python train.py --d_model=512 --n_experts=8 --activation="geglu" --routed_scale=2.0 --init_std_router=0.0117 --tie_embeddings=true
Below are experts of layer 4 (counted from 0) of a mixture-of-experts language model. Rows are named router (the router's row for the expert), gate (a neuron's input weights, with its number), up (a neuron's input weights, with its number), down (a neuron's output weights, with its number) and show model dimensions 0-255. Each number is 200 + 40 x the weight over its row's rms, rounded and kept within 0 to 999.
Before each expert's rows: "comes before" lists some tokens at least twice as common just after its tokens as in all text; "mostly gets" lists some tokens that are sent to it at least half of the time. This comes from a sample of Wikipedia text that the model never trained on. Tokens count by the router's weight.

# expert 7
comes before: "9", "1", "0", "2", "8", "3"
mostly gets: "==", " c", " fl", " had", " B", " C"
router,136,153,156,271,222,139,216,202,169,124,136,231,178,210,211,246,259,207,194,220,208,195,250,225,207,166,245,210,173,262,207,216,212,153,207,300,157,121,181,228,248,258,159,219,164,206,184,198,171,222,193,242,245,246,140,204,153,237,168,122,206,164,152,197,280,231,231,169,153,147,154,237,187,135,222,194,241,189,214,203,213,193,163,195,216,222,207,215,156,109,189,204,250,237,149,165,269,203,162,197,168,209,199,177,222,267,190,247,194,172,168,89,232,222,166,143,204,163,196,200,239,171,254,127,119,158,191,183,223,166,139,113,173,143,176,249,205,201,223,219,168,225,169,161,115,180,232,201,144,272,163,186,201,313,153,240,165,187,177,227,219,202,198,182,259,214,196,218,161,151,176,178,221,202,164,201,183,194,199,218,149,125,165,242,153,222,175,206,217,239,208,195,196,214,250,179,230,193,195,173,199,262,190,201,135,205,215,157,241,126,202,232,168,170,191,198,216,176,219,187,210,276,116,262,236,207,243,183,207,239,180,138,236,265,241,138,117,228,171,222,171,218,147,201,254,286,128,214,202,178,190,163,111,139,146,219
gate10,190,254,189,251,223,157,221,201,225,198,168,261,200,181,184,178,186,267,245,178,140,278,179,195,182,244,224,223,218,236,146,281,177,187,232,214,257,193,197,226,176,231,210,223,253,157,195,221,242,253,212,118,190,232,136,181,139,180,297,188,230,202,282,246,230,298,296,210,214,211,203,233,196,219,206,169,190,198,238,234,150,164,132,183,238,208,245,173,147,208,259,151,170,132,181,254,212,238,182,224,219,205,225,179,196,219,187,185,213,232,197,275,191,164,165,269,204,149,199,206,156,243,220,258,168,297,264,173,229,163,298,123,265,241,213,163,194,180,163,190,263,284,215,172,254,228,239,113,205,207,164,211,187,175,159,216,141,230,143,273,276,306,219,190,149,224,172,167,178,202,241,181,122,173,151,189,284,143,196,218,138,177,182,216,162,152,155,168,146,230,202,207,143,232,181,240,167,140,264,184,260,208,161,201,226,205,166,155,166,184,185,178,149,167,172,148,134,214,183,206,231,170,211,176,142,196,201,184,180,104,227,196,212,165,151,179,204,175,309,231,184,197,196,121,153,284,184,177,213,143,260,183,223,168,197,207
up10,202,255,190,200,241,261,165,209,215,193,208,216,272,174,218,167,141,153,249,175,184,181,212,243,188,241,170,161,105,182,245,183,120,215,239,191,144,203,106,187,221,237,182,191,135,226,207,229,202,207,208,204,207,184,196,204,183,199,144,176,143,178,223,145,243,213,227,160,233,164,232,242,237,232,220,215,242,198,215,241,212,185,211,167,279,267,164,234,219,177,161,211,212,254,216,145,221,180,205,265,193,202,219,239,226,186,153,228,161,164,212,210,176,236,173,215,229,195,296,158,209,186,222,256,251,190,265,222,185,169,208,254,162,129,240,195,201,252,226,229,272,190,207,173,146,189,238,260,238,192,220,149,156,90,240,180,224,159,217,132,203,193,254,283,201,169,211,168,237,179,207,269,208,180,208,185,267,232,167,141,299,219,183,217,116,206,217,262,136,181,126,206,177,208,179,170,196,217,203,189,256,163,191,279,201,219,225,200,195,179,183,182,146,232,219,198,176,180,179,155,200,260,292,219,256,99,203,226,191,176,334,224,231,193,180,267,132,173,158,161,203,191,270,179,272,220,208,171,235,239,128,223,254,235,185,185
down10,177,141,234,178,121,163,233,187,252,163,168,168,172,183,171,164,134,260,119,194,166,260,268,198,156,197,217,172,182,231,218,204,184,241,215,138,195,147,190,227,200,183,157,188,260,181,124,146,246,151,164,201,215,216,189,202,223,261,218,220,222,228,201,149,206,203,163,230,217,195,159,188,180,165,232,150,160,143,230,207,232,225,185,238,144,172,142,173,185,159,191,256,213,121,209,153,209,191,185,170,244,198,268,210,207,144,182,141,237,250,213,212,252,174,269,232,172,283,169,156,161,250,285,117,239,176,250,179,227,113,204,191,180,241,210,217,147,223,190,273,183,204,214,178,193,208,175,247,214,227,221,230,200,179,179,135,242,160,249,245,221,189,201,177,208,237,178,242,200,132,206,193,172,154,237,165,230,155,240,164,153,194,201,223,184,112,235,174,187,211,155,224,178,237,267,198,206,199,167,206,151,184,249,168,130,207,207,172,143,255,238,209,207,195,205,224,213,302,201,125,181,234,228,193,176,127,162,190,220,171,143,245,135,198,202,158,211,130,256,189,179,188,158,266,137,197,217,174,232,192,143,188,247,200,266,182

# expert 2
comes before: "1", " the", "2", " and", " The", "3"
mostly gets: ",", " and", " (", " of", " to", " or"
router,134,153,153,272,161,194,206,231,195,149,170,106,202,209,198,244,218,184,219,264,148,215,236,233,218,175,179,187,125,201,216,254,140,179,118,293,193,122,157,193,284,220,191,184,160,198,220,232,200,229,200,216,156,217,210,244,160,207,153,190,221,247,186,230,214,302,188,190,153,209,153,248,204,173,179,197,287,213,212,200,211,203,196,182,215,209,222,233,169,246,212,187,201,165,202,196,255,226,189,189,186,184,179,172,218,201,235,197,205,258,211,181,147,197,197,165,213,153,285,158,210,172,188,182,141,208,159,171,179,171,141,171,258,165,133,166,169,298,248,201,141,271,183,173,230,171,238,230,106,257,193,133,211,177,204,251,146,233,165,145,299,202,213,249,262,229,169,256,239,223,202,213,224,183,151,198,214,239,178,225,85,208,202,130,149,276,192,149,227,220,236,245,208,215,245,225,230,197,177,233,223,179,129,157,155,229,260,187,189,197,207,150,315,209,175,247,238,231,177,173,191,238,184,193,178,160,208,179,201,209,168,215,238,220,226,227,147,221,201,175,188,239,162,194,238,239,164,173,203,238,191,291,128,181,171,244
gate0,188,276,185,133,203,153,197,198,209,136,235,199,305,188,258,179,266,172,190,232,162,213,280,269,225,185,204,253,231,208,131,146,232,121,194,126,252,230,241,279,183,212,169,254,179,192,232,204,248,237,183,254,157,225,145,168,194,191,274,198,237,164,169,103,237,222,198,228,199,220,274,245,268,234,258,106,190,238,233,208,153,292,201,165,250,201,223,267,222,231,152,202,192,256,180,236,199,257,183,141,216,227,250,240,221,214,202,180,180,186,195,196,161,227,171,194,240,243,278,176,199,187,183,117,167,174,201,224,229,191,190,324,167,145,211,221,178,202,267,190,201,259,227,235,200,232,237,168,250,177,145,191,230,234,187,238,183,142,200,159,139,247,210,169,184,180,140,231,216,188,253,213,158,215,186,226,159,217,221,196,189,178,240,253,250,230,269,217,220,193,156,181,157,183,218,209,284,192,165,167,204,193,210,246,218,201,197,179,217,160,171,211,186,187,200,149,167,272,126,186,183,191,163,256,213,294,232,205,213,161,172,229,185,214,223,149,231,257,258,186,137,224,225,145,258,251,231,236,146,228,135,241,200,220,180,183
up0,268,264,202,208,215,239,234,144,204,172,208,127,244,131,249,188,213,184,214,199,269,171,222,134,212,212,193,234,194,181,157,274,175,151,280,174,176,208,115,147,252,196,187,231,201,185,116,165,233,232,216,149,151,176,210,244,146,222,285,246,104,196,246,177,257,185,244,221,132,246,163,133,216,298,220,209,134,124,202,139,144,213,162,200,175,192,227,171,206,204,193,175,257,137,142,208,196,228,244,192,213,252,228,167,239,199,237,176,162,200,132,275,158,242,238,214,234,168,185,219,211,150,177,210,145,225,200,161,291,223,216,190,237,128,167,257,185,185,202,170,195,215,181,205,118,202,180,194,190,191,219,211,273,199,225,224,211,154,205,293,247,236,229,163,180,126,167,207,192,193,194,217,156,176,187,179,199,155,232,201,252,160,227,308,192,161,198,136,198,165,118,264,198,125,178,157,127,225,149,197,188,261,195,256,190,154,170,168,193,224,160,248,196,140,159,200,220,247,225,177,168,204,190,202,212,270,304,240,154,184,219,226,287,190,170,188,227,250,135,166,229,299,197,171,133,252,246,205,143,181,172,189,176,207,143,211
down0,149,162,223,220,256,191,268,166,264,208,212,176,238,166,244,162,138,206,226,182,155,215,164,222,191,147,157,275,219,182,172,199,170,210,168,175,192,215,222,221,266,160,187,227,231,202,185,224,177,228,181,163,192,202,232,195,142,173,152,224,261,239,225,212,197,150,137,216,192,142,179,246,83,142,177,209,190,244,221,254,185,160,217,125,168,142,212,229,162,183,180,243,242,208,217,160,191,230,193,219,239,237,234,156,240,248,191,238,234,266,219,173,253,180,141,191,163,164,224,219,186,160,166,184,214,164,238,266,205,291,200,244,179,149,228,282,213,189,281,208,226,199,195,217,132,309,268,153,226,229,212,169,170,98,141,131,232,138,163,200,213,188,179,229,233,158,308,162,238,219,190,254,168,203,229,195,161,169,184,226,263,200,209,203,188,206,240,134,204,225,166,238,265,207,240,170,215,299,210,149,202,233,213,98,129,235,267,150,178,226,206,223,159,230,213,265,172,227,204,229,221,268,171,191,199,173,248,220,210,185,199,208,197,181,243,249,226,179,191,198,252,188,223,146,203,149,192,160,248,184,192,193,203,162,192,210

# expert 5
comes before: " |", "′", "0", "%", "5", ";"
mostly gets: " ITA", "/a", " CA", "0", "OR", " JP"
router,182,187,163,267,241,203,204,263,144,158,147,150,178,194,195,195,217,254,166,186,99,238,243,170,257,126,205,171,138,249,260,251,117,172,193,252,191,173,141,214,244,261,201,217,152,287,265,268,245,217,223,188,229,170,171,239,169,256,189,129,189,165,204,253,213,178,165,155,162,148,155,212,244,165,223,136,210,226,166,193,173,201,182,245,159,129,157,258,166,194,188,184,203,197,222,180,250,218,229,204,242,162,199,220,230,276,191,228,168,234,186,155,146,177,154,177,202,166,275,197,182,199,113,198,163,179,107,212,168,140,155,161,177,230,249,195,144,196,205,176,147,163,207,136,242,221,219,219,127,243,162,157,213,209,198,197,164,217,113,195,196,183,206,190,209,177,189,204,249,157,217,210,244,135,160,191,227,216,144,245,158,227,203,189,234,262,225,118,184,202,153,222,254,178,280,71,206,194,265,174,203,176,136,163,123,225,228,232,200,185,150,190,212,177,157,205,257,207,204,212,256,131,248,254,212,132,212,132,240,185,177,195,176,216,200,191,193,243,246,117,162,190,189,211,240,201,163,206,242,182,196,245,164,121,143,227
gate10,152,137,215,165,189,224,215,181,132,173,201,118,198,189,213,201,222,114,177,157,114,197,203,220,169,257,225,177,155,151,201,255,188,193,190,242,232,229,191,173,225,223,253,209,169,114,210,156,194,245,174,169,219,126,202,237,261,222,199,132,155,224,162,308,216,229,193,147,187,167,149,219,251,230,179,180,179,144,272,257,226,172,200,181,211,270,153,224,246,289,194,156,237,176,168,140,230,154,197,266,156,239,127,180,146,137,185,128,229,178,168,208,198,120,235,215,136,203,153,173,284,174,215,152,244,126,215,228,187,289,186,229,184,218,206,175,196,197,178,190,228,184,198,163,223,206,191,169,178,223,236,254,235,208,204,200,219,141,205,235,246,250,184,209,217,211,254,279,210,225,196,219,291,189,137,204,113,218,156,243,200,257,221,210,200,235,209,206,225,180,99,217,162,185,196,179,258,197,157,182,174,323,207,141,180,189,161,188,188,173,119,164,218,257,206,185,197,224,201,233,211,220,221,272,215,230,185,260,194,162,263,221,156,215,164,170,235,218,190,169,217,196,159,213,232,249,325,199,200,121,162,227,209,192,289,190
up10,166,272,175,206,241,258,188,141,277,211,248,153,144,165,187,187,218,179,154,318,187,161,154,213,188,160,262,234,189,160,186,178,223,277,217,218,191,151,175,233,224,215,185,203,204,132,262,200,219,202,240,187,202,147,216,246,169,202,150,222,174,224,221,229,179,150,259,199,214,223,142,172,179,184,219,184,243,138,209,214,220,207,198,219,233,180,181,183,203,245,199,257,175,166,162,159,205,173,262,185,277,272,187,190,202,99,221,21,163,210,165,151,212,195,254,159,194,207,176,205,221,145,296,177,278,222,241,140,197,182,226,285,149,192,180,217,187,188,188,130,259,216,218,219,162,169,261,84,152,262,176,196,100,204,237,249,135,183,131,211,184,222,232,190,214,254,187,205,185,227,158,235,217,212,251,176,139,189,174,248,204,195,216,211,181,163,185,201,178,168,143,260,224,154,202,99,222,209,244,191,246,181,209,202,201,119,165,241,228,237,158,247,328,220,267,208,146,203,179,135,135,247,220,217,179,215,216,160,266,235,210,257,193,141,170,223,230,194,175,223,180,211,227,190,220,166,196,223,204,191,237,173,259,230,236,192
down10,168,135,293,232,184,273,145,208,140,199,269,316,186,237,213,269,243,224,237,230,207,216,181,239,143,188,246,198,209,212,193,220,133,266,116,202,239,148,206,275,228,178,274,183,128,214,233,191,112,187,184,195,194,235,164,211,156,347,216,170,201,141,173,157,147,216,198,202,197,192,176,182,185,217,192,200,208,330,250,183,210,204,191,246,143,217,161,150,194,142,206,238,196,163,222,214,262,179,140,109,240,214,192,263,195,106,183,240,202,214,204,204,213,258,128,157,260,169,209,170,255,239,232,141,228,173,193,211,220,182,179,184,176,208,177,199,109,271,268,180,288,177,160,231,179,236,262,181,217,285,254,271,160,222,232,202,216,198,250,164,196,168,198,170,225,183,226,197,131,239,178,250,222,230,213,150,114,243,198,217,192,139,217,229,187,184,210,218,159,145,149,160,190,214,173,125,138,197,250,244,273,219,213,210,216,172,170,186,180,193,225,284,198,154,80,137,283,177,159,230,173,158,191,206,220,184,207,216,244,145,195,186,248,198,165,177,192,201,249,184,246,259,188,286,173,197,211,189,201,197,193,167,218,209,127,249

# expert 3
comes before: " the", " ", " in", " a", " to", " by"
mostly gets: " in", " on", " at", " an", " the", " over"
router,143,179,166,286,131,122,225,286,108,142,184,178,152,227,206,168,260,200,179,227,193,245,261,177,227,178,197,160,158,241,221,193,214,187,207,239,244,200,156,202,247,229,176,150,175,251,146,259,214,265,223,181,194,183,212,205,135,185,126,166,173,206,226,245,228,293,221,196,156,184,140,202,275,161,166,132,298,216,155,272,237,210,145,214,253,150,177,240,159,165,209,246,254,197,269,191,197,251,145,230,147,114,213,227,219,253,196,235,171,228,175,178,190,184,159,148,169,141,254,234,230,220,191,123,191,138,159,201,156,173,81,122,304,224,218,196,189,205,251,179,162,175,242,192,222,218,235,224,141,220,256,186,220,208,248,226,154,229,166,183,231,163,290,222,260,206,175,161,209,171,168,182,229,189,150,264,241,152,169,207,129,210,226,183,190,207,218,151,207,171,181,211,207,178,219,123,219,228,215,203,209,167,178,164,178,206,256,210,200,127,190,188,235,189,183,244,207,136,189,177,224,202,183,213,186,132,247,168,263,235,140,249,261,256,194,216,136,212,218,165,194,256,180,253,249,211,181,146,223,164,217,240,193,225,175,270
gate0,236,178,247,241,188,176,222,194,265,161,184,172,183,234,296,224,174,199,213,190,189,223,216,222,139,142,201,247,145,217,179,174,206,180,190,136,208,222,233,197,215,196,264,232,166,134,224,206,224,223,161,161,193,253,174,260,202,207,211,96,207,222,181,181,281,205,168,118,187,234,242,199,174,174,234,252,199,126,239,150,159,191,239,202,235,183,230,169,207,104,287,161,151,189,187,122,178,141,164,179,200,216,187,201,203,255,156,200,143,194,131,168,175,184,164,242,192,171,150,219,272,178,180,227,196,195,122,172,167,255,208,245,107,181,218,226,174,224,232,194,161,173,191,259,194,178,251,235,196,265,191,224,191,212,216,182,293,266,201,196,217,175,200,142,198,170,250,202,160,194,99,309,140,240,170,229,223,200,220,220,98,175,191,171,186,166,169,134,237,246,221,181,239,132,212,187,280,212,230,114,201,178,279,228,191,141,188,235,155,249,186,226,177,214,239,193,191,211,244,288,202,218,249,253,217,140,174,179,191,136,189,262,200,186,245,192,201,178,259,235,265,249,162,185,159,172,195,182,177,136,240,279,212,240,207,205
up0,214,230,243,150,182,208,158,241,225,218,234,152,228,204,232,259,148,246,139,194,183,246,194,159,229,111,233,192,165,233,197,166,191,120,94,175,228,195,271,171,178,189,120,235,136,250,252,199,218,164,144,204,158,169,167,136,190,155,123,259,240,185,261,174,276,228,240,124,190,144,222,208,173,174,174,195,156,126,185,200,205,220,194,184,163,238,250,206,217,178,196,104,223,202,218,242,146,157,229,183,143,298,325,219,207,192,224,184,124,172,135,222,198,240,214,256,200,231,178,230,200,189,206,241,211,202,248,179,234,245,209,180,94,243,222,200,221,172,205,158,174,215,236,213,203,173,156,224,187,221,218,153,123,196,220,175,177,228,150,209,198,215,161,218,181,148,212,190,146,205,154,287,146,183,206,215,188,186,221,206,140,169,174,180,184,189,189,192,201,182,203,92,186,203,265,214,267,205,232,166,206,233,194,211,143,152,168,234,150,102,258,193,203,251,146,206,182,194,263,193,237,236,171,229,169,207,154,210,152,205,237,175,218,121,171,155,164,231,135,197,236,183,196,132,206,207,208,132,195,194,163,252,195,123,225,181
down0,218,168,287,175,185,190,256,245,249,134,140,213,180,254,226,193,202,159,155,218,203,278,184,167,211,220,188,200,195,225,294,235,221,190,113,191,199,221,178,191,160,203,136,159,166,102,167,219,226,194,173,247,184,231,189,224,236,185,177,216,218,240,215,116,274,185,211,153,179,188,170,118,31,202,283,212,176,153,188,201,196,264,254,211,236,234,225,173,257,139,203,179,166,174,217,206,183,191,122,218,155,229,235,201,197,210,211,241,174,241,230,208,274,185,210,249,212,245,192,253,199,165,195,215,202,155,185,215,170,234,237,194,114,176,184,232,116,231,237,179,198,196,230,197,138,135,150,207,233,184,184,210,123,249,194,207,188,100,210,196,223,189,181,208,252,172,202,196,120,238,136,197,201,182,197,207,234,203,239,204,214,227,199,158,210,245,247,133,190,309,204,136,148,206,189,152,287,223,226,158,142,228,179,174,124,223,198,185,210,197,154,168,156,190,189,187,133,248,206,222,180,230,173,221,200,149,210,180,238,257,281,168,185,176,209,185,153,251,250,149,211,126,225,162,231,156,251,166,234,197,176,210,234,164,226,193